Experts of a small language model: vocabulary 16384.
Below are experts of layer 6 (counted from 0) of a mixture-of-experts language model. Rows are named router (the router's row for the expert) and show model dimensions 0-223. Each number is 128 + 32 x the weight over its row's rms, rounded and kept within 0 to 255.
After each expert's rows: "mostly gets" lists some tokens that are sent to it at least half of the time. This comes from a sample of Wikipedia text that the model never trained on.

# expert 55
router [122 160 122 126  93 179 126 135 135 100  95 111 151 139  99 149 113  96 162 109 115 144 169 172 120 103 163 136 144  91 136 181 164 147 168 156 211 147  79  90 112 105 165  96 142 101 149 125 114 112  93 152 142  72 119 120 110 118 154  93 132 114 141 192 169 111 146  89 143 130 101 124 123  85 101 150 193 121  72 147  88 133  67  99 137 142 116  80 179 184 167  85  86 146 145 125 138 152 138 194 182 124  89 139 102 113 179  95 103 150 150 127 156 157 123  70 132 152  38  82  90 128 169  87 176 151 120 138 180 106  78 103 163 190 132 168 106 112 108  79 114  82 122 160 152 180 154 102 129 150 168 101  78 139 121 163 129  88 184 148 135  97 112  76 153  95 165 121 190  92 106  68 104 146 163 105 120  73 139  54  88 104 173 112 180 120 164 163 143 135 135  95 163 131 126 164 133 133  71 109 174 151 120  89 145 123  92 116 114 118 114 143 113  86 110 137 100 158 130  94  88 113 187 145]
mostly gets: "\n", "\n\n", "\n  ", ")", ";", "\n "

# expert 40
router [120 113  55 116 113 134 163 113 157 116  93 168 108 116 149 135 118 166 127 119 145  61 193  71  84 172  76 123 165 135  46  92 150 170 143 138 146 190 145 139 122 168 170 182 129 108 106 112 129 153 180  98 140 189  74 141  89 115 174 118 149 104 103 148 126  77 146 139  90 153 171 127 128 199  99 190 150 134 165 131 124 136 130  99  44 130  94 146  57 130 168 122 115  56 138 136 166  91 161  92 128 125 140 129 142 111 113 190  90 123 106  86  83 143 155 110  93  66 121 156 142  82 111 165 137  93 148 162 123 108 128 111  85  77  80 155 101 125 103  86 137 142  74 114 121  88  82 151 129  84 157 154 113  93 120 161  87 170 128  95 124 125 161  53 115 113 103 146 132 123 109 118 113 141 144 122 147  90 118 119 161 141 178 143 121 158 102 150 167  72 141 115 188 129  93 125 135 101 117 126  85  97 121  99 148 183 157 156  54 210 122 144  93 123 127 100 117 136 120  90 172 156 151 131]
mostly gets: "University ", "film ", "League ", "School ", "Film ", "Party "

# expert 60
router [168  86  83  96 122 150 166 144 159 148 166 112 162 152 122  91 118 157 121 153 150  91 197  94 161 149  77 140 164 129 125 171 116 152 131 111 153 124 164 151 122 123 149 203 160 173 169 125 118 136 116 106 119 175 149 110 160 157 152  82  42 115 113 113 107 114 119 147 107 144 110  86  38 115 136  99 176 128 171 134 115 157 167 177 137 132 105 126 126 139  76 150 123  83  76 144 140 167 119 127 116  53  85  70 130 154 146 106 109 180 157 166 184 167 105  73 164 103  77  84 108 107 151  94 125 117 107 126 115 143 113 181 119 137 179 113 128 105 157 153 136 111 125  64 147 122 144 131 120 159 104 105 167  95 114  39 128 155  87  82 147 139 115 149  44 121 118 122  80 165 118 149 129  68 163 121  97 112 148  97 108 112 110 115 120  89 165  97 181 169 131 101 126 139 130 128 134 116 180 147 169  95 102 128  88 111 137 130 118  79  87  83 121 110 146  80 114 145 125 100 252 135 112 180]
mostly gets: "ac", "av", "ov", "ap", "am", "az"

# expert 49
router [121 111  82 104 129 142 163 135 142 129 106 126 138 136 114 141 122 169  98 116 133 131 160 122 129 196 132 173 107 183 150  94 170 140 159 172 135 195 136 105 153 107 125  88 131 151 179 125 110 160 177  96 149  87 170 165 192 163 118 175 132 164 154 166 141  64 115 165  88 173 135 140 148 120 113  61 175 142 156 130 112 123 112 160  93  63 154 122  62 110  97  88 137 109 163  72 181  58 113 131  77 114 146 150 140 115  92 106  90 128 115 170 109 137 121  77 117  88 132 136 123 162 148 181  67 140 116 100  50 179 138 134 117 103 134 160  99 119 175 120 181 155  95 112 102 122  91  91 138 126 130 164 103 117  76 160  85 156 164 142 125 105  86  95  69 148 154  74 156 124  99 150 109 100 113 147 111  86 141 130 183 102 184 116  89 131  91 184 169 101  88 155 103 137 133  87 161  88 176 111 155  81 136 135  82 186  72 178 116 124 141 151  82 114 153 155 193 113 107 149 124 128  85  87]
mostly gets: "ah ", "ina ", "John ", "David ", "George ", "Robert "

# expert 36
router [159  97 160  90 104 104 156  69  67 127 121  78 107 119  78 160 123 120 127 122  80 164 146 159 122 137 160  80 130 149 118 134  84 144 127  98 131 116 132 107  74 140 108  71  97  78 154  94 142  98  81 148 177  85 144  90  94 145 102  90 139 134  89 109 143 183 100  75 100  91 109 102 125 121 104 112 136  99 123 165 112 163 146 150 114 113 177 124 135 112 157 136  63 188 136 178 156 140  51 162 182  98 124 158 101 140 119 153  98 139 134 162 131 118  87 145 132 178 127  76 162 127 127  98 146 127 166  67 146 102  67  92 175 110 156  94 217 158  64 130 133  95 161 183  99 120  95 141 138 103 166 114 127 134  93  96 110  93 172 137 188 155 151 154 159 101 119 165 104  51 133 109  99 104  86 119 105 110 123 160  94 150  71 103 191 100 135  74 156 147 111  93 172  93  86 149 171 109  80 146 157 116 137 113 117  93  85 119 110  96 183 198 142 100 152 155 134 111 140 104 105  75 146 154]
mostly gets: "there ", "present", "However", "them", "design", "however"

# expert 19
router [ 98 137 135 141 154  83  67 124 157 174 130 132 123 180 113 165  82  83 171  74  70 129  77 123 114 122  68 110 135  97 110 112  75 144  75 168 128 168 159 126  86 169  91 118 174  93 118  77 129 131 100 172  80 123 125  71 112 114 186 181 126  92 210  99 117 158 110 102 118 133  74 126 107 149  66 152 114  93  61 138 157 154 165 163 170 177 127 164 109 120 141 132 130 105 124 116 104 127 128  56 107 129 159 190  97 131 102 144 199 105 129 157 108 178 171 116 199 125 142 122  73 139 110  87 155  78 106 126 123 157 136 140  98 112 131  83 115  74 128 138 117 112 117 118 183  91 135 146 180 126 144 104 102 184 162  96 143 130 122 109 126 125  54 131 187 112 158 115 136 156 154 148 103 141  93 106 109  82 154 132 152 163  98 197 150 148 112 131  46 139 129 140 105 106  93 122 138 154 159 131 196  81  75 132 100 115  89 172 124 169 150 158 128 125 180 155 128 154 126 143 116 131 112 166]
mostly gets: "′", "km ", "Votes ", "000", "million ", "_{"

# expert 30
router [122 116 139  92 111 154  91 188 112 181 130 102 162 110 100 170 107  88 166 103 102 151 134  90 161  91 167 180 142 169  85 136 138  83 135 105 104  89 144 124 109 151 129 160 143 111 192 160 121 141 152 172 123 197 123 154 189 184  99 106 123 156 129 175 160 111 174 125 141 117  50 148 131  83 155 157 167 122 142 119 159 117  96 124 153 188 126 106 179 138  80 153 118 124 121 141 107  90 136  82 130 116 109  96  97 198  87 148 122 142  90 101 139 108  73  63 152 101 141 141 169 130  86 118 121 105 123  69 118  86  82 144 170 159 111 176 121 135  70 181 128  89 128 173 164 109  89  87  73 163 134  96  95 106 120 164 120 128 190 116  93 126 118 136 189 146 113 214  95  88  95 165  75 104  83 103 165 151 118 134 161 138  61 122 154 134 147  67 122 158 160 123 129 147 153 143 124  97 102 131 156 153 181 127 153 165  83 194 148  74 155  86 145 112 131 135 115 172 129 129  92 114  76 125]
mostly gets: "including ", "by ", "called ", "named ", "when ", "name "

# expert 2
router [ 77  87 176  59 129 160  53 127 122 135 148  98  69 138 163 156 187 109  83 138 148 139  89 146 114  99  69 186 133 179 120 112 108 156 114 123 163  67 141 107 150  80 137 109 115 154 112 143 153  97 136 132 151 168 146 115 135  71 168 140 139 169 102 151 120  92 109 112  55 131 154  98 152 172 136 130 172 145  80  83 113 138  85 109 131 112  88 131 111 117 119 154 131 131 106 133 136 174 192 160  93 159 145  77 125 133 160 160 143 147  99 157  90 102 139 137 127 174 117 129 133 191  89 156 123 193 109 150 101  95 151 184 182  79 110 152 170 123 104  92 126 107 109 104 113 123 166 198 130 107 122 124  82 107 120 128 179 123 101 128 160 113 136  65 131 111 181 109 110 110 122 176 126 149 138  85  93 127 138  65 141 181 126 127  88 101 117  77 145 185 146 147  89 131 132  83 104 160 199  92  61 138  92 145 108 136 131  67 116  90 151 120  94 163 129  72 194  69  87 165 148 104 168 134]
mostly gets: "ated ", "released ", "known ", "built ", "used ", "Green "

# expert 39
router [187 106 145 147 137  85  92  60  86 111 102  93 129 173  96 136 112 102 122 130 106 186  95 175 142  79 172  66 108 116 164 149 135 104 133  77 118 114 149  72 107 123  76  97  41  46 170 108 124  80  92 143 125 110 153 125 109 122 105 181 173 192 107 153 144 175  81  82 141 109 111 131 162  77 157 141 112 105 144 145 133 108 123 119 144 150 164  99 106 143 150 123  97 192 151 117  87 196  53 154 189 137 101 170 109 160 131 128  94 116 136 110 145 102  75 131 100 209 190  93 118 104 157 115 167 122 181 115 163  94  89  89 155 142 139 140 138 119 112 127  96  81 198 163 101  99 118 107 131 130 121 145 118 167 126 105 139 106 183 102 144 112 145 184 149  79 139 138 104  95 168 110  89 129  91 135 146 106 132 171  76 129 103 124 173 146 113 102  97 151 150 117 149  98 135 153 169 108 102 125 116 140 120 135 148  86 112 131 142  64 154 174 190  93 128 134  92 123 104 126  44 137 121 149]
mostly gets: "the ", "The ", "efforts ", "trains "

# expert 20
router [175 193  92 164 116 143  93  86 111 118 108 134 112 138 136 147 147  88 153 125 154 164 131  92  94  83  98  68 142 108 176 109 159  87 178 106 119 119 127 102 109 102 165 126 120  89 125 147 149  79  95 156 178  98 165 135 122 139 134 153 126 104  94 123 132 165 160 131 145  65 131 176 156 133 153 179 124 123 124 109 108 171 185 173  82 138 192  94 132 189 157 132 109 112  55 106 201  89 154 127 134 150  99 121 158  83 187 139 151 197  98  97  90  78 123 135 112 136  86  95 162 115 174 151 114 175 122 102 171 131  92 129 135 161 172 160 135 134 128 153  94 113  72 215 170 166 104 167  92 165 170 138  96 156 147 149 148  99 171 156 131 107 155 106 127  44 162 145 145 136 172  61  95 141 123 119 132  95 132 113  84 139 186  91 151 108  97  82 165 148 152 111 156  68 179 135  95 140 109 130 153 136 112 142 110  93  94 177 118 100 155 136 158  93 117 165  77 145 104  91 155  95 177 118]
mostly gets: "\n\n", "== ", "\". ", "=== ", ".\" ", "Genus"

# expert 44
router [165 142 144 122 149  82 144 109  79 129 186  79 179 136 153  95 129  90 113 182 169  68 144 149 175 116 122 146 178 183 122 103 147 130  97 103  97  88 136 236 126 121 108 184 144 154 133  93  69 147 180 118 113 153 161 155 146 150 159  92 142  88 108 147 113  89  82 141  95 139 133 147  25 114 179 139 112 170 171 108 134  98 123 181 145 118 107 120 117 196 126 135 102  98 182 116 148 176 117 131 134 144 108 141 138 139 104 151 101 119 132 113 114 121 159 106 138 162 108 106  82 151 187 113 150  92 137 100 140  99 142 176 124 107  95  97 140 106 188  78 146 161  85 130 127 152 142 119 175 132 104 129 134 156  86 157 106 137 112 133 104 197  73 146  73 109 146 148 152 129 121 109 114  83 114 148 117 127 150 152 203 149 122  75 109 145  97 118 116  50 132 139 134 132 182 127 153 142 116 193 128 136 139 109  92 121 116 102 163 169  74 177  95 119 156 135  93 133 182 123 243 149 113  90]
mostly gets: "F", "H", "K", "T", "C", "P"

# expert 23
router [ 86  85 123 163 127 109  96 124 105 170  92 132 129 132  66 120 183  96 119 119 120 156 140 151 127 105 157 112  52  89 182 143  71 116  91 163 154 175 124  75 136 145 133 153 140 124 117 146 117  97 120 164 146 128  92  85 169 174 142  85 162 182 126  84  86 135 125  71 182  56 103 139  54 132  93 158 125  54 104 158 151 115 103 124 159 156 149  89  43 147 161  94 133 144 177 201 138 181  74 123 115 149 104 134 108 153 104  92 120 155 124 142 114 152 145 122 106  83 161 106 133 127 181  80 170 102 144 181 176 160  98  78 173 132 130  95 140 119 116 144 141  68 120 151  97 141 140  72 130  84 107 159 134 154  93 121 172 143 175 148 152  76 108 175 175  86 124 157 108 149 158 114 109 116 119 142 118 116 114 149  86 148 149 112 169 128 106  79 171  80  82 141 180 126 113 140 147 133 168 123 125 176  86  99 134 101 172  77 129 121 141 186 168 149  57 117 168 134 107 132 121 102 132  84]
mostly gets: "202", "199", "201", "200", "197", "196"

# expert 53
router [127 107  46 102 150 135 165 124 160 112  85 117 167 125 155 174 106 180 117 115 120 114 163  81 132 189  85 204 177 150  86 105 166 156  95 182 143 195 113 117 137 155 173 115 122 144 143 136  84 142 137 106 115 123 150 157 140 143 116 162 149 127 171 146 160  35 117 161 118 173 132 119 139 157 129  98 143 125 143 132 105 140 100 194  83  97  96 120  57 131 130  97 164 102 125 106 168 116 172 113 120 141 140 115 147  66 182 105 156 138 107 134 113 151 143  74 142  58  70 175 119 130 100 176  82 149  90 166 108 123 125 141  63  92 118 115  65 138 154  98 120 191  93  83 109 107  89 118 119 128 138 161 127  85  84 137 113 190 121 146 152 114 121  91  63 150 122 130 149 130  77 106 113  98 162 137 108 120 149 123 151 112 174 177 134 154  88 201 151  54 101 149 120  94  78  89  90 107 185 111 129  77 106 109  89 159 121 135  53 139 124 172 111 143 151 131 152 124 100 143 160 138  99 118]
mostly gets: "ov ", "au ", "berg ", "ville ", "ford ", "ton "

# expert 25
router [189  94 194 131  82  97  89  65 126 115 129 114 112 132 144 170 131 104 168  87 110 184 106 174 156 122 109 132 119 180 142 134 124  98  98 102 195  81 149 113 100 142 119 119 109 130  94 137 153 137 106 180  99 137 123  94 120 144 178 181 127 148  80 146 134 135  92  58 129  95 109  58 125  98 121 101  92 176 134 161 156  99 110 128 169 153 224 100 177  88 156 155 141 175 147 138 182 137 120 202 171 146 104  95 147 128 132 121 146 162 191 128 140 143  83 159 105 134 130 107 192 141 130  89 113 158 117 133 164 163  86 194 107 130 115 149 156 145  59 157  93  87 173 164 109 139 105 137 100 153 162 134  78 181 130  59 203 138 145 129 100 148 175 164 168 123 143 173  83 154 167 152 104 121 125 115 105 110 104  98 143 116 110  92 155 139 114  91 117 153 134 122 117 145  77 138 105 129  97 130 151 126 212 151 124  73 133 167 180  85 151 150 162 109 106 100 115 145 122  89 125  74 155 102]
mostly gets: "time", "ed", "However", "out", "them", "ated"

# expert 38
router [ 75  88 168 169  96 126 145 178  98  72 114  91 149 126  94 130 110 179 100 130  85 111  85 115  64 152 155 135 139 132 132 149  95  87 124 130 123  63  86 163 133  99 129 103 161 132 150  69 153 178 129 171 142  63 158 151 137 174 110 140 167  67 131  86 151 157 108 117 110 108 134 156 163 116 155 124 113  99 129 101 166  62 137 132  92 147 102 184 148 161  69  76  56 182 127 140  67 141 167 152 169 127 112 149 125 127 165  93 171 128 124 169 163 144 121 140  89 120 163 134 156  92 124  95 105 145 159 113 156 166 124 143 124 130  94 125 124  90 166 144 118 124 109 144 120 117 152  94 115 163 178 154 161 136 135 164 124 123 181 146 130  98 123 111 154  61 157 134  84  99 126 144 105 122 195 180 136 134 178 184 125  74  92  73 167 131 155  78  97 125 128 141  71  84 159  95 137 100 117  67 202 149 115  82 159 118 110  55 106 123 182  61 161 137 130 110  94 142 125 122  87 165 184 109]
mostly gets: "), ", ", ", "\", ", "', ", "., ", ",\" "

# expert 31
router [123 200 125 121 107 121 102  94 141  94  68 101 113 102 115 154 129 152 118 174 170 134 145 104 158  80  90 114 106 147 174 143  78 152 113 144 113  62 102 131  93 186  84 126  58  83 130 129 104  75 157 124  64  97 155 134 115 103 114  87 113 111 108  57  86 140 133 101 156  97 131 130 138 106 123 139  97  75 157  79 129 111 111 168 196 123 176 135 198 175 153 139 149 119 126 188 112 113 120 148 170 124 207 148 137 145 116 165 156 100 102  62 150  85 105  92  89 144 156  99 162 121 169 193 167 166 147  94 138  70 111 129 118 132 127 145 107 156  99  99 101 111 147 136  71 106 190 195 111 142 134 146 130 165 102 155 178 114 118 136  85 150 141 138 182  84  86 145 104 120 110 130  78 106 142 118 106 144  92 171  98 134 146  80 107 143 139 102  93 170  60 158 160  73 116 116 140 128  70 125 188 107 122 172 123  88  61 179 122 124 168 160 112 132 111 112 147 174  94 100 102 110 114 133]
mostly gets: "==", "was ", "== ", "been ", "were ", "==="

# expert 43
router [142 143 103 152 144  79 172  68 136 155 169  73 149  77 108 100 187 164 140 144 131 110 176 141 118 112  93  62 104 133  74  99 155  97 147 124 131  95 148  95 112  92  85 183 117 124  87 212 101 132 128  94 117 150 119  62 112 145  86  94 122 110 149 184 127 108 111 158 143 162 112 103 168  97 153 150 151  68 121 152  75 106 162 140 148 134 126 122 120 146  97  76 116 123 157 126  89 193 135 123 178 159 155 183 157 160 181 129  81 153 162 159 171  98 172 174 144 120 168 157 109 153 116  85 131  87 124 151 185  61 139 134 150 208 157 191 123 154 114 124 128 113 147 104 122 168 125  96 127 164  78 132  92 117 146  98 145 147 132 119 133 104  84 178 140  81 155 149  69 180 182 112 100 137 179 152 114  86 136 131 110 152 146  71 123  92 111 130 100 132 106  96  72 165 105  95 175  96 121 159 125 165 122 141 179 153  68  95 190 100 116 154  93 116 160 156  78 159 145 129 140 137 157 141]
mostly gets: "Sh", "K", "c", "Ch", "St", "L"

# expert 57
router [118 182 112  97 109 118 112 168  91  88  87 121 151 152 141 181 195 144 124 137 190 159 142 134 132  95  90 124 114 107 101  80  83 141 142 196 131 205 129 116 133 171 116 146 143 137 169 123  80 111 162 142 135 125 106 190 141  87 133 137 145 175 143  78 172 104 154 114 109 173 140  53 119 127 145  90 126 141  98 127 137 116  66 168 147 147 111 150 101 145  99 129 233 171 127 135 121 121 105 108 130 150 137 145  90 159 124 109 170  50 144 123 105 120 110  84 109 157 133  65  94  91 176 105  97 117 174  97 118  68 132 148 111  95 139  92  73 155 112  73 106 122 134 149 186 130 103 127 145 138 131 161  83 125 145 188 177 152  82 131 172  89  66 107 114 109 177 174 173  93 122 125 124 157 100 127 148 119 163 134 164  96 124 124  97 102 116 157 124 103 141 116  90 119 153 112 113 133 119 117 114 134 138 131 179 135 209  94 119 162  89 100  44 188 175 173  85 141 128  74 150 136 176  93]
mostly gets: "United ", "American ", "New ", "South ", "York ", "USA "

# expert 58
router [ 82 122 142 104 100 192 119 184 105 142 139 134  58 129 170 163 123 127 134  94 128 124 130 125 125  85 109 115 142 104 132 187 106 161 171 142 115 118  88 115 170 158 121  95 148 134 122 161 108 123 118 138 104  91  78 178 176 106 148 148   2 139 135  49  86 159 115 133 116 161 167 140  86 179 129  90 111 111 139 175 155 118 135 136 116 109 166 168 190 103  84 129 133  62 114 137  90  84 113 186  89 100 156  65 119 122 109 110 119 159 161 126 130  90 123  88 164  89 159 154 176  99  62 150 163 152 117 123  81 100 151 107 126 179  61 142 132 136 122 137  97 167 157 174 120 111 113 155 134 157  95 100 147  98 134 144 160 128 110 154  71 158 138 163 160 154 100 146 124 178 111 104 123 101 111 140 168 163 114 132 116 164 146 119  78 117 196 116  64 176  87 128 163 135 145 150 132 110 101 104 210  80 142 167 134 144  84 133 158 115 111 149  70 164  84  93 151 146 123 148 121 128  56 170]
mostly gets: "was ", "were ", "not ", "have ", "has ", "but "

# expert 14
router [133 117  84 120 176 166 132 147 124 116 131 194 155 173 148 124 215 141 160 114 122 116 136 139 101 140  54 153 144 115  95  94 129 142 170 143 107 165 164 133 182 163 117 143 118 142 134 137  89 103 134 110 166 210  96 162 104  87 137 104 165 158 144 130 171  93 149 123 113 142 216 128 137 172 113 178 146 115 159 161 121 196 134 125 134  83  64 158  69 138 165 139 141 126 110 153 109 103 181 118 138 159 106 126 162 143 127 165  62 104 142 154  90 169 117  65 114 144 131 116  84  95 100 149 146 128 142  96 102  69 118 113 116 120 130 123 135 138  87 111 178  97  99 137 132 167 104 156 101 151  72 121 116 134 170 132  96 150  99 150 153 114  94  64 118  83 102  50 179 139 141 183 118 173  96 155  72 132 158  98 138 146 126 148  83 104 120  99 148 134 160 171 116 110  78 120  94  92 112 154 105 135 115 126 103 161 200  57  58 164 110  64  75 174 143 135 157  60 106  98 138 138 150 134]
mostly gets: "American ", "National ", "World ", "British ", "International ", "Democratic "

# expert 28
router [161 107  78 161 167 149 168 131 151 145 194 105 112 153 120  57 161 105  78 116 146 101 125 108 153 127  88  76  92 165 118 143 163 162  94  42 130 155 140 158 114 123 123 149 106 214 103 158 100 134  84 137 201 168 154 117 117 122 188 145  88 153  84 144 133 138 107 131 123 163 118  67  60 141 161 149 121 146 107 129 127 138 146 144 101 107 117  97 178 146 144 118 182  81 162 158 101 113 158 105 160 122  90 156 117 158 102 173 138 157 139 115 103 150 142 114 168 145  81 142 170 106 180  96  99 110  76 168 140 151 111 178  77 134  91 100  94 176 138 178 173  75 126 117 124 153 165 131 113 209 139 129 132 111 127  88 131 164 140 136 144 124 157 160  86 134  90 115 118 207 183 114 113  99 157 144 101 144 112 163 201 105 117 142  76  67 185 179 171 156 127 108 103 149 108  81  93  87 160 143 179  96 134  96 114 108 109 155 111 108  89 109 141 146 121  89 138 104 124 123 171 139 107 201]
mostly gets: "d", "g", "at", "tick", "st", "it"

# expert 24
router [111 145 178 170 157 179  91 165 128 180  89 168 135 120 151 101 116 104  59 176 136 134 166 134  86 114 178 139 175 128 136 145 161  80 130 116  72  75 147 139 120 107  96 173 101 212  75 100 119 114 120 141  78 118 137 138 102 143  65 111 173 170 167 116 128 159 198 165 161 103  81 148 138 124 120 169 148 171 168  85 122  98 112 140 153  95 126  98 190 153 162 152 103 139 144 104 111  74 138 118  93 114 103 138 164 127 142 176 130  91 128  77 152 113 174 147  94  71 134 135 130 161 138 154 153 164 148 166 101 120 102 117 179 126 105 150 117 163 192  91 141 151  99 101  75 124  83 171  46  98 123 159 158 128 149 170 127 120  90 133  53 164 169  78 131 168 116 154 146 160  85  85 139 165 119 110 175 105 162 103  88 137 160 161  98 188 110 174 170 101  82 120 120 157 157 101 100 135 119  82 127 111  98 174 160  96 138 148 138 106 184 153 134 158 121 118 175  80 121 142  99 140 163 131]
mostly gets: "). ", "\". ", "=== ", "== ", "(\"", ".\" "

# expert 34
router [143 173 180 134 119  93 165 183 135 129 144 134 115 152  81 197 120  86 129 122 111 102  72 136  90 130 151 125  79 103 180 130  83  87 127 122  74 129 122 114 106 126 118 162 164 153 106 120 172 121 100 175  97 111 125  97 111 147  79 133 165 110  64 152  93 159 124 158  96 132  84 170  80 103 152 153 186 153  86 185 151 164 146 180 179 126 160 149 160 123 173 143 135 135 136 101 124 162  90 137 169 125 126 179  84 146 129  84 119 102 104  94 156 125 115 137 196 122 134 100 115 136  91  80 108  45 134 117  75 118 168 167  87 106 171 108 114  70 128 159 113 108 197 156 185 105 157 109 152 100 104 170  92 174 144 152 146 120 124 160 152 155 165 172 145 169 111 158  93  79 176 148  86 127  97  95  80 132 144 126 157 136  99 129 185 184 158 104  76 156 164 182 120 107 111 163 168 146 165  95 135 116 140 142 116 154  96 152 170 168  86 163 111 131  82 159  80 172 135  63 151 102 136  87]
mostly gets: "3", "1", "0", "2", "7", "6"

# expert 10
router [ 88 126 134 173  89  70 119  91  94 168  94  47 190 156 108 109 122  90 127 158  88 181 111 151  94 106 152 116  83 105 134 107 186 130 123 129 144  73  59 100 126 107 153 125 100  89  97 121 107 118 116 153 142 107  98 123 107 162  99 171 156 136 110 101 175 149 151  94 110 137 132 142 174 119 103 129 119 190  97 151 102 130 102 110 112 123 141 135 142 138 158 184 141 115  93 139 101 149  61 126  93 123 155 149 126 137 126 165 155 131 159 189 117 175  98 201 140 117 189 142 142 109 146 111 150 182 179 102 107 178 169  66 160 123 136 145 141 174 115 132  83 151 197 111 108 104 173 124 109 105  65 142 137 161 149 156  86 132 114 162 185 181 125 185 151 118 103 166 102 114 132 162 118  98 196 150 111 146 126 124  88  94  92 115  76  93  60 117 114 152 104 128 147 117 168 191 120 139 105 157 128 182 130 177 146 116 139 183 189  98 141 101  70 114 129 183 151 152 171 166 122 160 167  65]
mostly gets: "—; ", "%; ", "|---|---|---|---|---|", "cap", "|---|---|---|---|", "| "

# expert 21
router [113 126 111 198 158 108 177 137 114 104 112 116 129  78 114 156 167  56 108  82  78 109 159 185 154 109 113 147  92 138 132 143 128 179 135 134 167 152 183 110  78 108  85  89  89 147 136 101 173 114 124 182 107  79 147 129 129 145 167 110  97 129 116 141 141 176  99  96 202 138 169  98 118 100 145 131 115 110  89 122 132 116 114 128 132 129 133  22 197 165 128 131  51 168 147  95 117 102  82 130 144 148 186 162 143 144 121 118 174  98 123 103  94 174 101 149 144 170 119 112 129 105  95 114 128 159 162 163 172 104 147 180 181 114 183 127 158 116 169 110  95 128 178 180 123  99 154 141 111 113 108 167 154 109 156 111  84 146 181 162 166 153  96 116 158  81 118 155  84 107 100  72 133 167 137  88  97  98 102 194 162 140 138 176 174  73 124 111 148 112 109 147 192 104 137 175 167 148 107  89 126 149 173 109 153 127 106  91 109 127 170  74 144  58 142 136  93 122  79 173 123 122 144 149]
mostly gets: ") ", ")", "\" ", "), ", ").", "} "

# expert 7
router [115 104 164 165  89 124 132 197 105  78 181 144 139 127 111 133 114 186 103 114 126 116 137  93 161 133 197 129 121 112 176 184  89  74 127 145 102  88 105 189 120  91 140 125 127 203 101 107 174 172 136 156 165  92 150 108 176 143 121 145 134  54  99  77 120 166 111 116 151 145 151 203 146 127 170 133  87 107 142 113 173  80  99 122 122 145 112 147 133  91  75 131  72 156  79 116  71 127 178 122 157  99 131 155 138 109 150  61 170 141 136 187 168 136  88 123 113 111 171 154 132  74 125  90 134 140 150  67 155 152 146 151 127 104 137  96 154 118 173 123 144 147 175 147  84 108  80  92 103 175 176 148 165 132 111 160 184 140 168 113 153  50 161 101 162  88 142 159  98 115  93 121 147 118 210 188 136  93 126 179 156  90 103  78 153 119 156 134  96 115 134 164  75 100 161 112 113  91 164 104 167 144 103  97 133 122 111  78 109 146 153  96 125 116 168 114 105 110 147 134  85 147 149 113]
mostly gets: "), ", "and ", "\", ", "but ", ", ", "', "

# expert 54
router [107 113 107  75 188 142 172 155 106 110 129 132 150 135 119  97 153 133  79 193 166 143 164 152 153 162 118 167  70 156 147  52 159  95 185 160 117 134 108 156 119  95 135 140 124 116 170 101 121 155 183 119 107 161 149 176 194 151 121 105 130 161 172 151 150 136 100 134  93 120 120 161 143  72  87  90  74 167 207 106 151 150  95 157 145  87  93 143 109  79  92 159 139 101 169  50 158 115 107 159 104 123 133 150 152 151  78 164  79  89 120 121 148 141 155 125 108  83 121 139  97 155  99 158 100 146 123 118  72 182 121 122 151  96 162 130 108 134 153 184 183 114  89  91  88 131 130 147 126 117 128 150 101 119  74 130  88  88 195 123 132 103 111 102 101 148 132  75 145 153 107 142 121  91  74 162 105 116 102  86 130  98 188  99 110 148  83 164 180  73 105 137 107 121 162 104 148  81 169 124 144 100 140  83  72 184  55 184  76 129 134 128 111 132 138 174 113 114 119 150 139 145  95  65]
mostly gets: "John ", "San ", "James ", "Robert ", "William ", "David "

# expert 3
router [136 110 129 130 155 120 181  90 145 197 116 120 132 148 114 119 166 107 129 191 119 188 109 123 190 122 112  85 152 105 160 145 141 136  97  80 175 130 119 140 135 182 129 150 135 190 111 102 176 109  96 165 108 100 106 110  96 132 134  89  98 139 178  76 173 144 147 136  66  66 123  97 136 209 131  56 142 166 154  78 156 151  97 103 129 164 157 136 183  98  89 119  83 159 137 153 124 148 155 117 119 124  86 141 116 140 162 120 144 123 154 179 176 152  96 132 151 127 132 121  67 113  99 160 110 104 142 126 143 136  81 161 155 137 174 165 140 104 176 133 136 111 138 159 144  77 112 131 137 142  39 107 107 177 153  34 123 131 152 105 157 166  83 159 103  97  90  73  76  90 145 116 190 155 114 117  92 120 126 196  72 114 138 176 120 136 133 137  96 140 143 108  86 118  58 155 179 122 119  88 149 124 127 145 159  51  54 122 125 134 114 151 100 151 133 147 142 139 127  65 108 154  85 165]
mostly gets: ",", ").", "$", ".", "un", "="

# expert 8
router [179 141  78  93  93 116 137 144 108  78 191 123 131 162 105  94  99  86 125  85 144  88 155 165 187 101 128  99 118 138 112 107 140 168  90  74  46  94 113 172 134 109  99 136 105 126 157 132 115 131 147 107 128 104 167 142 172 109 118 113  83 125 127 157 176 120 147  77 193 144 102 100  63  73 131  90  80 146 169 144 132 130 155 100 127 102 117 142  80 141 121 182 188 103  84 135 167 133  92 107  97  42 114 135 139 188 182 155  90 140 123 119 132 130 131  94 165 128 133  99 142 139 149  91  92 120 160 154  98 113 126 154  92 111 128 135  92 175 101 130 106  96 165  96 122 143 151  86 101 147 173 145 188 165 122  98 133 144 181 122  98 147 112 154  56 163 117 120 117  98 122 105 145 118 146 139 118 154 142 134 131 176 100  82 153 110 104 161 172 109 120 110 102 145 158  88 124 118 237 148 124 178 107 161  78 144 167 144 173  76  81 120 168  64  84 186 155 124 125 154 215 121 116 138]
mostly gets: "Mar", "Har", "Bar", "Bur", "ak", "Kar"